Experts of a small language model: vocabulary 16384, a softmax router.
Below are experts of layer 9 (counted from 0) of a mixture-of-experts language model. Rows are named router (the router's row for the expert), gate (a neuron's input weights, with its number), up (a neuron's input weights, with its number), down (a neuron's output weights, with its number) and show model dimensions 0-95. Each number is 500 + 50 x the weight over its row's rms, rounded and kept within 0 to 999. Numbers have three digits each.
Before each expert's rows: "comes after" lists some tokens at least twice as common just before its tokens as in all text. This comes from a sample of Wikipedia text that the model never trained on. Tokens count by the router's weight.

# expert 201
comes after: " | ", "–", "0", "; ", "2", "1"
router:569368593450592545466415474522473412506522571515471519515470494452448456454510464427486500594442538524537556483570477551571490477542582579427546456481530513489491537510483409519523418551425559565448511478506520508502434471572438473479464448443468553521440514522456552531446573476391511474
gate0:531509583464525527530417421467478521564552533467574461493557434500488520512535440532487522545572501431431461489616524593503498526575397526545430469407454496475512515491556468489497508480505470616504522504554485520459506498547499451515402455477501401455491351404546491402537494544501543543
up0:576521578481504486461527476478393489614546418541592496519604492474466472497452586540545495543484470413508570517393559498460413519514482514468533501442383541507456495549501513513509458530478551549423465434510485532409471505553525510446459489419499464472457387554441472522570526589502437505
down0:438575473440484475514466521569488524508459600391552465505544439457521486528497491575628488456502442502539482444425530509484603504394461368530489538501584519543542441496543630513504545484483498422507462506484509382421604500497446456549450481523531507540505511493550450512489514436526524494
gate1:464456544491576629511456531433497454533600453468532451426510502476406522548447507451437650477451462577551463518429470487539531527439479540440498497491458503545559556509431518514556514534489489562472486458433538498554503515441542406511439459551401416476518464537454498445486530457414432442
up1:607482522477420595532607454480523597469443529489522511506560572574475392550568478441500441500503555496521491491558534375559541497503475486501404473591576547516507491492551507599474460548548508470534541508502541480490512532537466453515569466597529643458498460553491562482507475454536527504
down1:532455509501554420495496548535526492519562534443459489453529524477467468508489508473360527592407527500460511607524501570549469569549562532406533586510566506486639552579577562476480529496464473486478497554424469441569588458545527515576545481538528464612484534483503458464531471453458559489
gate2:490430380447519429488387388433439498563544576554488505505498433596413444548514440565490515516522426563526557560521529496567459486534570490485510469532574535474524452514493541429513476493559524406504426478539497442524410416543553522450481525460525476423510465497526524554440527557538448445
up2:575522467445532536483515501447501436522624445465520451516415503494556529522453472475474460450540402438587528496414538487433463440514418405496571420559474570554530565464510507491566529532585486560475478536473432522514383465513495583546430492461512460566555539466455623497484449504512497465
down2:460412599455439533477534476438553395510433549467524462544522544490483516492493381604411544506416489538493481512508544460449565503388560561489444553517498383530532475541517520547453564568440561414492480469448488492499550548541552539563541545518406461463506518470507441527524441454564527504
gate3:567460538507567568558591551518536590496556411512580584559502509501549471448530546461429487553484521466431504493495576537565496509515423421537522520512500494471517561435533532449413468535496489531427529638498542536544534412592493489505419439552495508433513526474545562603576539561504482489
up3:457546475562497469497468564585393534551489565423532462519449617507448463562528424522533495454479495462610463519509494445494373468550438558449612551516450475507441563533538487467536493516503486566498484478528457463522498590520452481568554524568469480593505487480442510392404535537491482438
down3:495516422467482503397568498478549497547531525545450609492533437532515494447451430500595514536463462501468410583472501473559522516490500425445519533502551516563529429522544542555549558580498558482449441505464498553494447537530454522450492532377510490424515569594463547524538362516520535614
gate4:538527487472394428519550511479529442464454504506504431458399442549512577549500487588457458538499450553568491653477527534506477515467524573457491486517498501515494509517482558500572461492396411557578532481504554398556439519482554492462499499507393470506539422507532533469552535541585459627
up4:437504582473459471475524430578410490492463512465463551434360469495470491467500480616511569562538458531509427418488537535510580460559476370447508519472490506548502488510488559560488552493584499534434573524451503490500503425501583540431525515497534504424467467539438486569574442534585516584
down4:479470456472513484512550464479448554584388470543450547490458431595449468526510574492505565542525492491532444494538523516533474396456548576503543492467497514372470519496562504513503557541481516458468426550521505483630518544523489499533447512509553505512492526420480435500513349510553461330

# expert 218
comes after: "\n", "\n\n", "- \"", "====", "\"", "\" ("
router:479431553487490428572569441569565600484503464589553480514482426526466501438494575418494564458521578606425511491544529480554576421572514553495553501524581538501526447565449501459406469441551534457503533487514430446556578524479577431519420524559508539531442502498503435495503490524580482470
gate0:542467495436542488519482471552534480516639486522565491491451503415524424477465609452508540503469553494514496488497403518606552515594519561581474431445449476393499465480497508448501608483413434498535551504483468455454466538463496426440529593611510565506432506498476523496501543500410541454
up0:506440490519508454436472483568476536533400570510541392516575469548442411429494536452528484570510500448503539476508424548451426516496512501465524527464440463582549542511417549433537513518466491551455481569545578429475419559450595549557541532459405461522536546608553523431488557519502577511
down0:499482562490474502498425455480437504451532473461517513521544522470514557623473412547535491535457471496533538579469479545538519597447552564499444566543486471427513498394550463439484630456509507463496499492547565477496475427564519535567489438541518530387537482493558564478496413428558404386
gate1:524492449482465563483553553375484585609549480518543505505440532515472479498362457497496551621541417521528478578522530484527519541447526483477517499537482477596627426533579563539558506464475492526448520580499450420555511471538462477489498550470501535511447430514569523472498614553503531450
up1:427549465451564467435469491439460525476472522550519523446522539522540505536530445503488463488588522448586603531486488474583517472505565516504493566525493449499339508447506510481550353457544608534551469532488551442497472574494544472396480449546370557523442536496509514517484438464541458544
down1:426421507453549453481517479540532499425534513509572561511523514521491438467469497565467404459485582468451382497538507496543482461447491541400413445513478525493459498602405557473467491533458489588459636503461483510518459406500579542550532461416540491441506557505503434559437545545514589489
gate2:615486546433523571528446455433579538438532509397576438498539548493460422586539437561473493435475472504484523622499549514547573504542481518506492561570481500452524581574440527583452440483532543533492502534426499514482494462428556506497501490510581530555566524560481621439508476524573461512
up2:578518494547442492438423473429477503555494559532385409563558528463407595482461464546507478516447504600454603472525494530469601506490437510488522417515516499506591539548518446472528521517537605457494544566592450554446461552506530404497470545493463523530507388543559489504501559490471479485
down2:464527432446469487575522597499499488483538494461515497496510478541431588587552568461628477573444559539489539547379468516602456490536422566469481533453449629513506529527445532521442578429475424538522531556521544550443458586586585475497494501491513534471471521504448530531485432523521471489
gate3:487385428486418503523538484406491486470529574510525481564528515413442514507488490557556438485477558509538536483513444476464343526432531488375505511559489503632507485516386475505468565472430484520566464472497542492538540513499529564430531447396479486508536488414442534558532490534494577487
up3:518488546451526490563581481519422422450475491577475489452475496415553559548540510485491569462469447468456588587505530438486541432528542418645529481512576481447500514439551538559541520537457479500359521508464517506469435497468539467548530513563519469430475586454499427450474410492523595450
down3:619495513508529507565480465536605592466602476396524490451487428507444539509499485563621500462559538539498513510461530439494378564499491530419504451439499541466483554511448476514449477540475568461505548409460418554571508515546537447584481466466522431457501485487485528546517628501463508447
gate4:567521501497432440526513441483518477537539401467563520398503499560545563509435542436478514449464507461441573516567406511531576427546477563470476591547586368526468525605498505506484557497367474490576470490455521514471527412493481482485505556461447475491530508393453500539498456500527528420
up4:544548559462556467622584540405541434544480542475400505483410524557373505544537548520533506538568547448550474546471530492442427408470492564546540506552524497508495500487476541506523512545511519400546528565485517520510470465547516611480476459496540549397531520605454461569537562475543459548
down4:515498528551513404584439466458549499494483540492473472491496457538442493496549536540496497471547525489481403454470456562529493538510447477533510574493515440463462345497528534487526549426617496501463442527485412488540328493548551392467481534533472507549442495578477578479532416462550420546

# expert 250
comes after: "\n", "\n\n", " *", " | MF", " | FW", " | DF"
router:487388555529482478495497432514563562457491427600447543506503448420476580475528526384486425506610561544433464481497572526483562468446545472493501449546569470535571491521454448471440447517517536513554491466558423463553468488388525516553515552497478568489420473591521441429514466528589524476
gate0:544381526456448489505416484515472458459476576527448541452497459548406419446455504463470489447602495479477400513592525510479568490413531448499463446489507571452512525554453458483471539463462496547514514530392473438632446480487575551513563442535529532492447578506584541489442550513455523425
up0:478637553483498478521532450467468600466458401485475562525509495454503443476396410515488470518448560449471519494515485457522402466545517503513462530609491514443583437497504568468504538510454548524595407532535518535498518507491438414473451447502433520526607491555423643502543516468528485489
down0:470453477538482499504456502612489408413433523471519456429551489488551420534506542489533463550579545553600460481575525493556556469522490483525447527513440554555530481661535561462498490493587442526417522452452491503570467541546506532522474524550558434450513507543512460613433537485498573591
gate1:405445494457563519454534451478510614446425501504490428450526561534508487455460574434550507413524468521572573470461406434439460575474533560565382508424467503474410494510446446442492561529429436582567511571484495503514423569492454484493480523502502520451502509513471517468561415577542517514
up1:506501434423505471438581553481530502513513493503435421467520471500553562510485488468489494602519488413496430454549545451615524517391459568465512417570600525583528465546475512528426518589489534464587492526524483542422424516491401439546522537460520492536502497510518448423622500522551518437
down1:564426462479550564597541517571606595471491533542507526468518430515441531546538506501508456519497507543568498538450493564449504594416520519487535484500519447529561585531525453499526483407633436585529473539495406529499472546424534493514474606487542542529545453476509400530472495552608520487
gate2:500499550580554498557542331525464522460516475521361592495495535495473528526395493497556434474522503575409482519548542423483519495476467458491504460488537495586522536538407448535488461462449570491456511540483427478469544495439527586498607535548542492446465406530436572511552553485462496477
up2:508549491522514438459493478485514469493412489545397584414590482411477518521446477465448381590433506479538498525495503469520490466532551599542493511593521573524524506510493492488467403460495542459417516574532533531474524494444471624496573518456512505366480494493397444446563521509450529444
down2:536477550543527516483475443519540491473486522539453450521446503545487452550497485504564480496545427511452573568505582470422560467480407410425548538445506435537601488528480473505511554466586503482491514461474414451523593593487561499470538421504585595492445543447613529583411522450520513588
gate3:443395526477501505474538545570493515520596442458557463469531539468480531528490464455480432525487584458459543634462498423486483464427573520431484468490577542455436536420538544574486566503463425628547498424464494473476533489453553518491521501407420476511428574485588482402453481488494505485
up3:505567495557492472517528496434516498481509466442574507524512459532494461481515589646504412560469449476443542579570488515553495552432448481502537515466504405408514451614485537461508562481465438545516563501498526548510581517474509386470495538490519401379521409501562531500466554504497422577
down3:464521459460503505476505476520477554508572558517498572536412612584518510516504472419438486528525544423536556547481576431491431475581461642452536465615513412516442411457491534561500523508536470498505412545482515434470482512501536530512616470526517478551384450484432461500438496445477476519
gate4:464590514480595491459469614499527530454472494490467463539471460526414449535502586541542534525487465560471478529491555428513397506508421474561472457521477417445516489508541445495523429591484560489464487505492379489519508534447491443319434513472535499464444561493452486580596550494466549473
up4:440520424517430514482515471410464527563502420494534470436517476488484512524535360447516499520415427497611456472465434532488558576524517536483545445587521522570476583452447473527441549551536471527481531479530512435465505575461466545432496527563503569535528473441634455399426473462455545495
down4:575466506478526520462538465446430477438547634431494514507553637532480468504566476544515448498492536397527592572517279567496510464471447567476475493516555536488514564485515502515488562522444519543486498529522449579561432452487516553497496503496514471473475547482480476555542488469406486464

# expert 184
comes after: " ", " | ", ": ", ", ", " of ", " on "
router:541457486494523464534405531541425543547388511495420532520471421474504462485560503431539487514459524475525480450509475574549506487471442471578528515515474489423494453474613514536587527519463508509491553573541419442492399477517583506562496588591599627567544483541485540477451587430523516485
gate0:526469546471451563528486420517474527564546520493436525422501514433469558600522491482385436441567562483485477572442468483491365469498479531542580530475489565527451490478622490484454499514531504508531528390524486504422543508521475555495466452446615518513485561507434477457585540419404550463
up0:502518560492479553425573572470457506488461519565446492547602427481530500552566628581524500485494503522550512435494481423389480559520526505536552471490403570585532450456423464430551544583493482442478443502539517516494481497512479603519493485501592553551410475489523551546431578554460451471
down0:595482398561494517487394573552551504526534473536537448482432478539434549485482512519479474471354511441505513421436460630528436490477539515458508532490478472503466477557542430479532455559566526515429527488540512485546525626512470424508527489501461509599447456532443512574456546503391436504
gate1:548493522491535553464546567453480481504493561472421519507590462517505540548535436480576494531499544538528463523530527512452493516562581567471507428513521545468440542613477467387608475460442461438405431567547512395567454498440474491509498533509582440570425550496484559489484479425446619503
up1:563530436535494494460574626481515484468478488498434503474503501530527610478463536541543480402531561434536466461512451492355515441516493543523545474445524520502511459444471576505518602554588489418546441535504438554532496420434445522590476484432541430550475488444475477427496571509391507480
down1:531493519570507613440462451523527521539532550461559435447527457512536448546549556451442453549429506514560437449506554628568520503536480525502481438501514526501510581412504470529546450510431577530506610518476463418460488481506512437577489532613445509506569484585523515521515532457470574628
gate2:470550494487482579531421459441599533531662486551480517530523488539516453478468540552469410435453516431495561522362532472478535549397512463458528483522496572468569502427573441586476514498478407559463451542507477510502573416601495539507498498456473444516502459431497555472557548513526478485
up2:471497536453498472464580519487534539535554494553447430573529483452537475439519477538534523575562496556441511514530418489585560494476552484397533496628368464486532583452482541522587419544526478442523550509469527586441403514545467450499523461474440424477576574439496500484545563482427543497
down2:519528483537424538458492509460402484503409416464495533415537506480423509540503559546412616508514432445394471487528490535472486411476583530570454449547492473473459503533467489425443501425520541501512463374509440471521382546494557533553483526459570624497474477501568486456503541523474457470
gate3:529475521591537551502484549459473440482499543489512451545463508534509636507566393471567580454609574520467511462546611483527482529565403523525515497571463561500433559503483490540519453495613520579588504455477465469512508489515544530547475532577414490548481468512519466409450526396570498497
up3:649514512530520432515561494432370606513424513493561460488545429470515503451621397442494474504489530467553545513555504506450557540616409485532535531579484463471476512515513544461489465468529543492516490507449475475523501510540458489566394522533574525538527512454583513436456555555469549437
down3:570488522473569466455476656533467423475523472589535504434457508569528490504543537472469523502454404523548521531573479472474493450441513478542539524456543496499479539476559589523471515537470540528489528537568470603477442589479578455402617508436471445496489602527415465572547418493511447483
gate4:551462497521480519545533443521537511511480538463324480499561616547432492468455486562485418429481500528540457462500516442519606481465473602552482433566434579516419549555476625454507511459487537505545560514494501529525495523426547501536496426508433548546517545486474546522606501472492570438
up4:508554508538501499472454557447551466470512464524630539494442492508515557482545527596561457482556493405474620465519530459465475586477500576503529507455516396479549480487450493499597451428542536523502452563454482521507486508492489549491387612556490599447533491514499404460537591537554594514
down4:593515439413483505446567536581424526481601474402490512484453437509522503439566487472533497484457572450421453488565450542593483475524542497460548558393458503536492493471455475403446467478542560540538517431554479453459557542493484470509588550550519569520546479401567499444422526518560541563

# expert 5
comes after: " | ", " ", "0", "; ", " (", "+"
router:591464442457499568466457499523488472549523532538461555481451428524451435486613416484473459523464443596555432419516482469562543577482484473521481495424483514486473553505572523496514405530608586506589579543501461576488549524521519506511448482398476556523435580435409570466484503493464537545
gate0:544464430573502565473509428455420556542453488417483572529502405562474460531567499548465411512477592548473405546491457525470468570535540517479499515517437461451468505499554493542550421524528525512533585456434453554416472583485569480534429415470471579468545511440421565421538431522467507459
up0:469456527521538511482533448510513463439512496485463482509505550426534539516460584518471484556488429420476584484525477457529371515518499506573497467471515481552530579490378499439493565466329542469430513440490521526483420420518433505397586511531481519511484468564536482539464432421558388494
down0:380505487605420433514463443450498509506495394520534572468441461508462473566513449422454499413412539529538432547518430427475445646513480535527484507544472481533517478452481513549423370556509478503558504492507465463417485500529546533584493529498423486474473460522575504405464490525514521544
gate1:497479512516609537585500484499465531491553530466523530517469549551496445491483526525455546458563484586457457453458515463530531424488398403551467524390488484418452457561404497463512538494564454497489567484421553504440478528491457632545353556514545474439452541467449567489411494515487471459
up1:558556490535520605508510420436486500457482500455477434497466496449538580594554489514481455464411427591511517484518512570450450492500454533473534441565522540595503563497533465496599465494476534504450506597483431459548566538433507505358515598569544590491461550451482483448454498479483576444
down1:560479574518528407483549535500441402497491507495540461505520450484497519443438423558473649482475544547484491540522503435513524544523656513472544457471468391538436522418429521435545525440560585548550457479473487565462487468484526583465507578454529469430538537533480439509430509446457481442
gate2:409473459443420492454511492478441465436535503487475446480535520398441517421457545487499533583507518530483409420479426471561430469501526652497462472425502437590500549598495488438501564466517497514482446562418561540435418497452498558518461549520512540439502531491471441460607464536502536454
up2:419491448504503491440508597458474525457476482468500531536532492619476477482486560455454520506494394534525517501461436421575520565443497529526505418431563541546428457494463439424469488402566508584508596457468452436480572478550475481427459491428612591535428449550564522470536513539474473475
down2:512463459444474528510485466541534527501536509540410538587582454442497516552510545544545570510540486638551535490551555566519512510465473487488531541501481607575574508534434428494537490542386638535438490383479496545532491511538494481581457413476437496565390478439476444495461520496497500472
gate3:531503490447514528498486594504492539548524490520457389519563510483485404525465562534389579456474539466495548543477370489555508480573492497481451558555378489438464394484576498534581440502438486461544535531517451473490521474474550500542495554438477536501444541456384473470576550537384490480
up3:476525449496490415555579563489542476499429578495508512494614517511526492463593509439467525491407400535458495504536520535438496529513543510459537574510540490488546469459458457434434465352487489465469443516556476476432401551536483509497437508579438540545625515576403506471520506436561557487
down3:384447527500451567388449504430463535459526526487416479470455465406496514451443508554472466479499497475516577480466499506481449561466505562539519491371478497546458489544472382500532484444449639480459491495526429477601481487536506601463508513474590486454543449499589527507479531545476465604
gate4:511502437477533509554509390519491479517496596522535488502463490465418621557427502472499498507581478501564459495579471533501519586436540430538421447548496422613448553438487530410467535507475467549486441507556470515537569546509533474440422506571553450447567601601525473487486493407472496476
up4:473483437447543460469500481513540511526442502474578515530446601481513510520507388452531546517428525477542613467516483488394475540496439525473517446472468385624525507471522558535533465530493451514495468516485464582434573508508593516498375547519535378497496505517575523555545593465591464482
down4:452468557502435462520421457589531439480490541452466542448480537397512535515449537603560471441539465541572505502474470471587540469504513416541481375477395512472487579443439486552485512512380533478465492491494456464524451492546412484543467517547526491440548462582415531531428479392461528481

# expert 16
comes after: "\n\n", "\n", "- \"", ").", ", \"", "\""
router:446453614558494484587571441592568539512400429554439502535450499520448539447469560425533475486609522553386388466564550550499546486573472467538486463557484551488491451426566463492444551471522476470518502544487487445501532479431521460530471473483528507483429542572540473491480440453535604498
gate0:495504489483347501501477528496602469458472603457361586396487504507481485512528548527546400547520437547540473541419500481545580437534486446450570465578510472483548451480527501530500446541474471507448540570515509421485589545524484530613545578404499560486484507467526533506503530549501510471
up0:431613513485566484529450493562496538506449476520422484459552550506466572545534454503495549579470485525468471546531519527483465476459456444460495510539411558487465493410564455537533503488430466453520461404471479513475549505539473562537429469598610559508460489518541500364478658541443575539
down0:596490484514477550470553431422483515511488489480483558555498511491631418461447481499432483481414460530473528505492509473566581551506403456419460501597557422463568503580457540488503461510529447541545459491480525443597494490460523450600450580558466459514482524497595479546541497504549434623
gate1:559450569569481595471574446472448507415480575446452530398544419541592490480474469559582481488463527544427440521428561472536494469537529455491482458577528420534531486538573438514560497426501528505593488552492581456553456479524539566561430438497461489462519406533534499516460540410525527537
up1:432497441472585478529434528574565484456554514459519538527423604506584541528607617550398465540457533474502480467460476504516424530439521626499463530555461510554456510443537560433517471553456496535440449561582460453530549508463516446498587500510520513517474575546448591475444478475537458473
down1:482441454541568526489592503468482593478571447414458555455511438550529498533471543568475537492556455412539482510511413445586454502432498447496492545511548581411375465497482466466531512522475535553499547518414512605475500496561468597511539571512475507487413496489478522494495500628425564446
gate2:561468517537604539517382530532479530415445425509497484470498547470500511417459514496414451485602432450484464554553591442546496564418533573458495485576436407434577539488486490478527413502437436521489503515452510492477527421411531559485541558532468527462460562494501443478540528463589565466
up2:551605448499412471534477473502484491532519498543528603604486470433498571530472479490425534534474567455474513603510437573482420439562523414524561490503529518420455433495563546501619446401533493525450448540481550577524536505531508516448558549592514463476495436555503474560417479483524569519
down2:590575506591478522442543478458469495530567571453451512519508648520484508532523557516508422510493475503519552518453503574509517419594478457462543542449451584474519393563484527471456551523425582496456467388472603502548439518539468509447412389441478531496478466486547525535474518560490532461
gate3:477587572536437485637455443518558430501499553402458544470480546563441495506517519481515469505428459454533512526530542464468483428546504441518468485490486403530473367535498452526493421442474451414520581433481529504529487437455493527459493468419488510537435647575478502582528474450480536459
up3:577575547497453531470474518544469603488530464529487466431472538530419499446523612477456447520534500537395526540440498588527481545471566534434571542401488506496420461565492537428483554511460569513540430541441519553482482511513491495474521568453499534428371458393532537578450449456528513436
down3:404465502514621519562516489448494451447479473396587516426393449494486532503508420489428564501481476405522439471520534547528432531492545488550473432490538492459454503517531448561535438518537471540524548506593515405495491599510458500496518526536496509582454529583526491495459459562416642538
gate4:461561548533484511487532515482549629576501558489465567412472541431504520429432531483518466502542598472504435481423551521469539481471430514529544441544503531511513587413371440641495512517518536476519452489540604477542445450427504425543450470501511508507498452482505447575478557515542409467
up4:455457451558420532450458479481501501584481492594571571572450529518407529473530422542486475496525486439592526450527611511408442418458457430524497466473482502504519516529416491525422497434462505527474407420440507632506541495481498474480584537462460493579544467521515543499536540449480482388
down4:545474490557455467526451454496448532497562522507545509493474514521507567586485559565474486457609500497520518576469524498513514623428542529416513535496464458554395503472470489485564458470470390506608478578498498508482522573520428590445543483465561569580513499493570578500507654479517553556

# expert 119
comes after: " | ", ",", " ", "1", ": ", ") | "
router:528526494464487533470435488435389496511403519557471470429493621476480463500530519452462437514420504436572459456388463562556429514486420548546505432486537543512470563480567534524558522546508521563520546573553471439440481502546541480547520514630520564550561487528420515494474532444381480470
gate0:453545459591543436404551514449455408467578589536458513514407487506472529407480551537542447579452475506523549492482428463484528554565538514549593444481503479419556455510494499551519511518540535525529450452455541468522455560524581531531548592516516426565555438506546435456549591599486456465
up0:532583448544493489497502507519462548550491476429547540500467474516523452512372499522451506498530502555446528524435580440470480492481584473516559385466525482560535492542478503546488435533518544516582524501472460546525619580474408407571528558645464489513509458416484466458570562492527392553
down0:485472595547508518507603532519475471510455470577547528542479440495469525571478582425461455542518541545440594507516526544446545408509433510497467550487502519509578471461484522417525474557493466384517529424454578529584476454501462485517518424522506545532439516446453567426438540437606404410
gate1:451461445513500475530479544402474625488520592487580412540515548592513520527453523510558463438512573590514490546471479561528530498442436522526489446480488559531474551450495505541498454537492512564569420461593512498499547490432535480429557458530462441536571542516450439442414549414382433519
up1:544398580509475465560560459372534556498498476548435496504390549518435485453520519598493482551539576556526535449552559456534430531387505478474494470482536468584506557419595529481440494584441429483480515504474585544562505522495590474455515480485473602521517554466481462485442455444526504499
down1:504468551537489475470466443623442538489475530510550470611535465475500447552432440506467571512431498527514549592458494592473510540431491517490518509547482491430405420644487479461474524394578519498481507541441420526501530524446452523482559446487505509438425540447571422415510589530490474489
gate2:555525536480573594468541494457487520539444473522502533535555460562532575459548562393454488500468617541535445517435508642457433502539458429403551544513386536615469521429498414466482518509550466534563446572518527560480437497481449512488565485518480465539453432503502501487519445562498513545
up2:531475518565491529462580457516475460500550484504529580540531556520488456518555581603458572519499513416510454467515508421501525474455403569512493480500559490464508425476521410487495466490580501442460454464603453434517553506433464549493546564472576504584442542438570502419574578406444402543
down2:428574495564433565483464591460530531550471524578487466397458368548489572439552496459485442524512564495464548485470501572543507467538500449520523482474521496483445536552591478541502464457535504502539574528466412469522562443510582476506467472464522485587527392506444428527479441633457455575
gate3:497417532494507657468479513485499522422539476506567566509472510492518557532547449459562577534423530452402459540490474492549508562471447476503518584537532482379475501516547506439545475470486490488484468432563489546534544596569506549552598460402540501550548544507493487507619545468394447536
up3:387451515410560600502473510544487514518591485525499609574506447455537562497512470465412545485542476388501497584462495506489569499510464494499536427489571493472501489511515492454367593468599524476429488481575544512403526554476509487517444387525452491532441458451519500476522422502524532556
down3:519551487584466374515533604470485523554491497508522449431498411612498509494464492528474552593543527496556431458555571512553479546544494527519451569413525499493526474501462540532541454490433510551643553445547500559448470506490618492571556532439546535590504543488486534424423505531526474470
gate4:525535528415533524521566504379533513471546492550454509417509470477497544468461574405537433516560504529440520502528416457444517455575466528453508519453442445445551507361493500618526537448468416520533471560503436516407471485532544474587524440445504517514547573491442557471473422540427435482
up4:561504525444476433499513444561524575498516463419555441404462587361608463440552447551521489467581531454454536494445523533471487513419588458442502399575553492465466522535511510521445500584546474525493404493498495603565501483505559486509529536539423465515496461464451492474502487481486411582
down4:442602509446504464530643513457456420426453446494478518510507397509490501508453465539542493513473463444443507444507451517451513493420413514533503489397506495542492469525485484454426556485588573519562435617522471516506461427521481481469421472512466526372454496554487495464511514481478565358

# expert 175
comes after: " | ", "°", " ", ":", ".", ") | "
router:509442495424536459489410513536436467501405586531592462524506561506544445473545432439429448518441462492531434498402453524550519442491509556526474563494536527526500493524586510452547471530526526561456524551534436526487440404494424483543576599585580551551515530534430543440532602474447449466
gate0:522467494427524455469588525491485533431496431469440502548427507472456475533597388481420499587436454459514440521547477541397511467507553563548540506461543519541442436484492518519530427445452511492515433551400505503491480393521579495623464576580477511416491505445528480482497406468504567464
up0:478522442479582583568513513423519501502498454522588500576500497433510456465433476536513491500537533475538482502535520385552340438506516460494418525579463494492502528507542480550493429520492499412504533547496533498428578468506474493486513393553570524585431557404433526417604549531509537452
down0:484484441439594445478578412531476521469394549507488507487456439449422518493594382499531438450555506491528523569490549556478578518528474468577525472529495489532500583567469529599475436488524535449450477428515527493613532402436503512459498487441460420495546562502449481480611484560469527528
gate1:486492555494442505504520467584455492432634485553503499506544505517482505529563444576460559523507495536507442596470493529415461442538557482432584408489550455481615485486485439501477527485542432545431524531470431515456493436491496451506557446656517471532486528503487426339487462481499463492
up1:507474476396493480444566430485502456455493536409508546542493492577613519466473472444559441463477496492428540499544504413530508553474446450436444607460548418526347488534501564465555456487479464427584462422504600540515504507542508485607515551503521449461495522553525486519543445461436474455
down1:397400460436460477539403490531632545471545464546572554447477551528535476512511508492465505419450390510570515538475578561526575440508487466467544561474477441522559450506480434536569459485522449564472549490498448552454466533488517552526516564453464504544523461499537603378550538473501491589
gate2:474532453432534573493552421456432548525560525446395385563506426427485522434560475450492525590440573518438610510482505477433536514546517518487488512518487507506466487525430447471522457485502407487493578503574431579537549484518461497465468533491502537441575414511443472598571604526534517517
up2:419482562490485448561543393562451499521455487496598489507555443506389512518417468514441467568457464487557515581526550553509470420514469442518540427480540458455430511536468476430465538474517483569413548549405507487574579439425647502580469530551540543526478527547521512468487548507483494528
down2:413494519491504467494521527547524347549461539484477499414519417461538490537549495539539397571521418531454487526496492462521539526449485427487467582520516435469421475466474486504450575450545495432445423476511492528440615453500534486486468488571451493502522574448548521472510421315500467511
gate3:483501516555452425513498482559544487553458550442542536539515505443484460519447520594517453517544476471534474626451465542534492549546483555496518616538457569468448417539525441460506479501522585394453428542523438531496492547547405479521441581504560435523490401459508423589507506481369519537
up3:481583483530499555618528596484556528492439526496458489568468433505486487533461543540467559389558478537477507507515533493603467531451577538499501524507489551534452494542433496388413448542555550528561537443497351400513519501507593494464448570457475502577477594488466486539451494481438511525
down3:476535506441493609482496519479500467471440511477567500514565595425465465463504492490477392480488434507461400487523534609477621449565540537496541532556558462588456477537459473570515532509502572472430392589496525469487568508519464500592484473584553453471524409524465507461547516563434469569
gate4:486522537571477487422544475440542537501498507442568492587496579503442562499515368448528524531495604435464526600436548533559554438481528474536425472509428565552521538494565539587469414507624421539463577495564533556512566459490503474571563456524518519506452457481545552454530505493445464503
up4:512560510524516558579569573624373415532487443512505543499503533480520534561437591460476443446519427481497464485525384505491441520515516496476563514463595376466492491476442500487494513522439465497490444484439527524500413602462521576439435534472575520468537495472533488478629446507516488489
down4:540595533475474561540506459528484542482552396475495459518611439505510548532492644434543435500541526440568489502468505560455486456587444536523548501418526463545492442444528539439556550503471443441488484530505541469455398463486454500563437606529550457500420448495533492586594492485553568516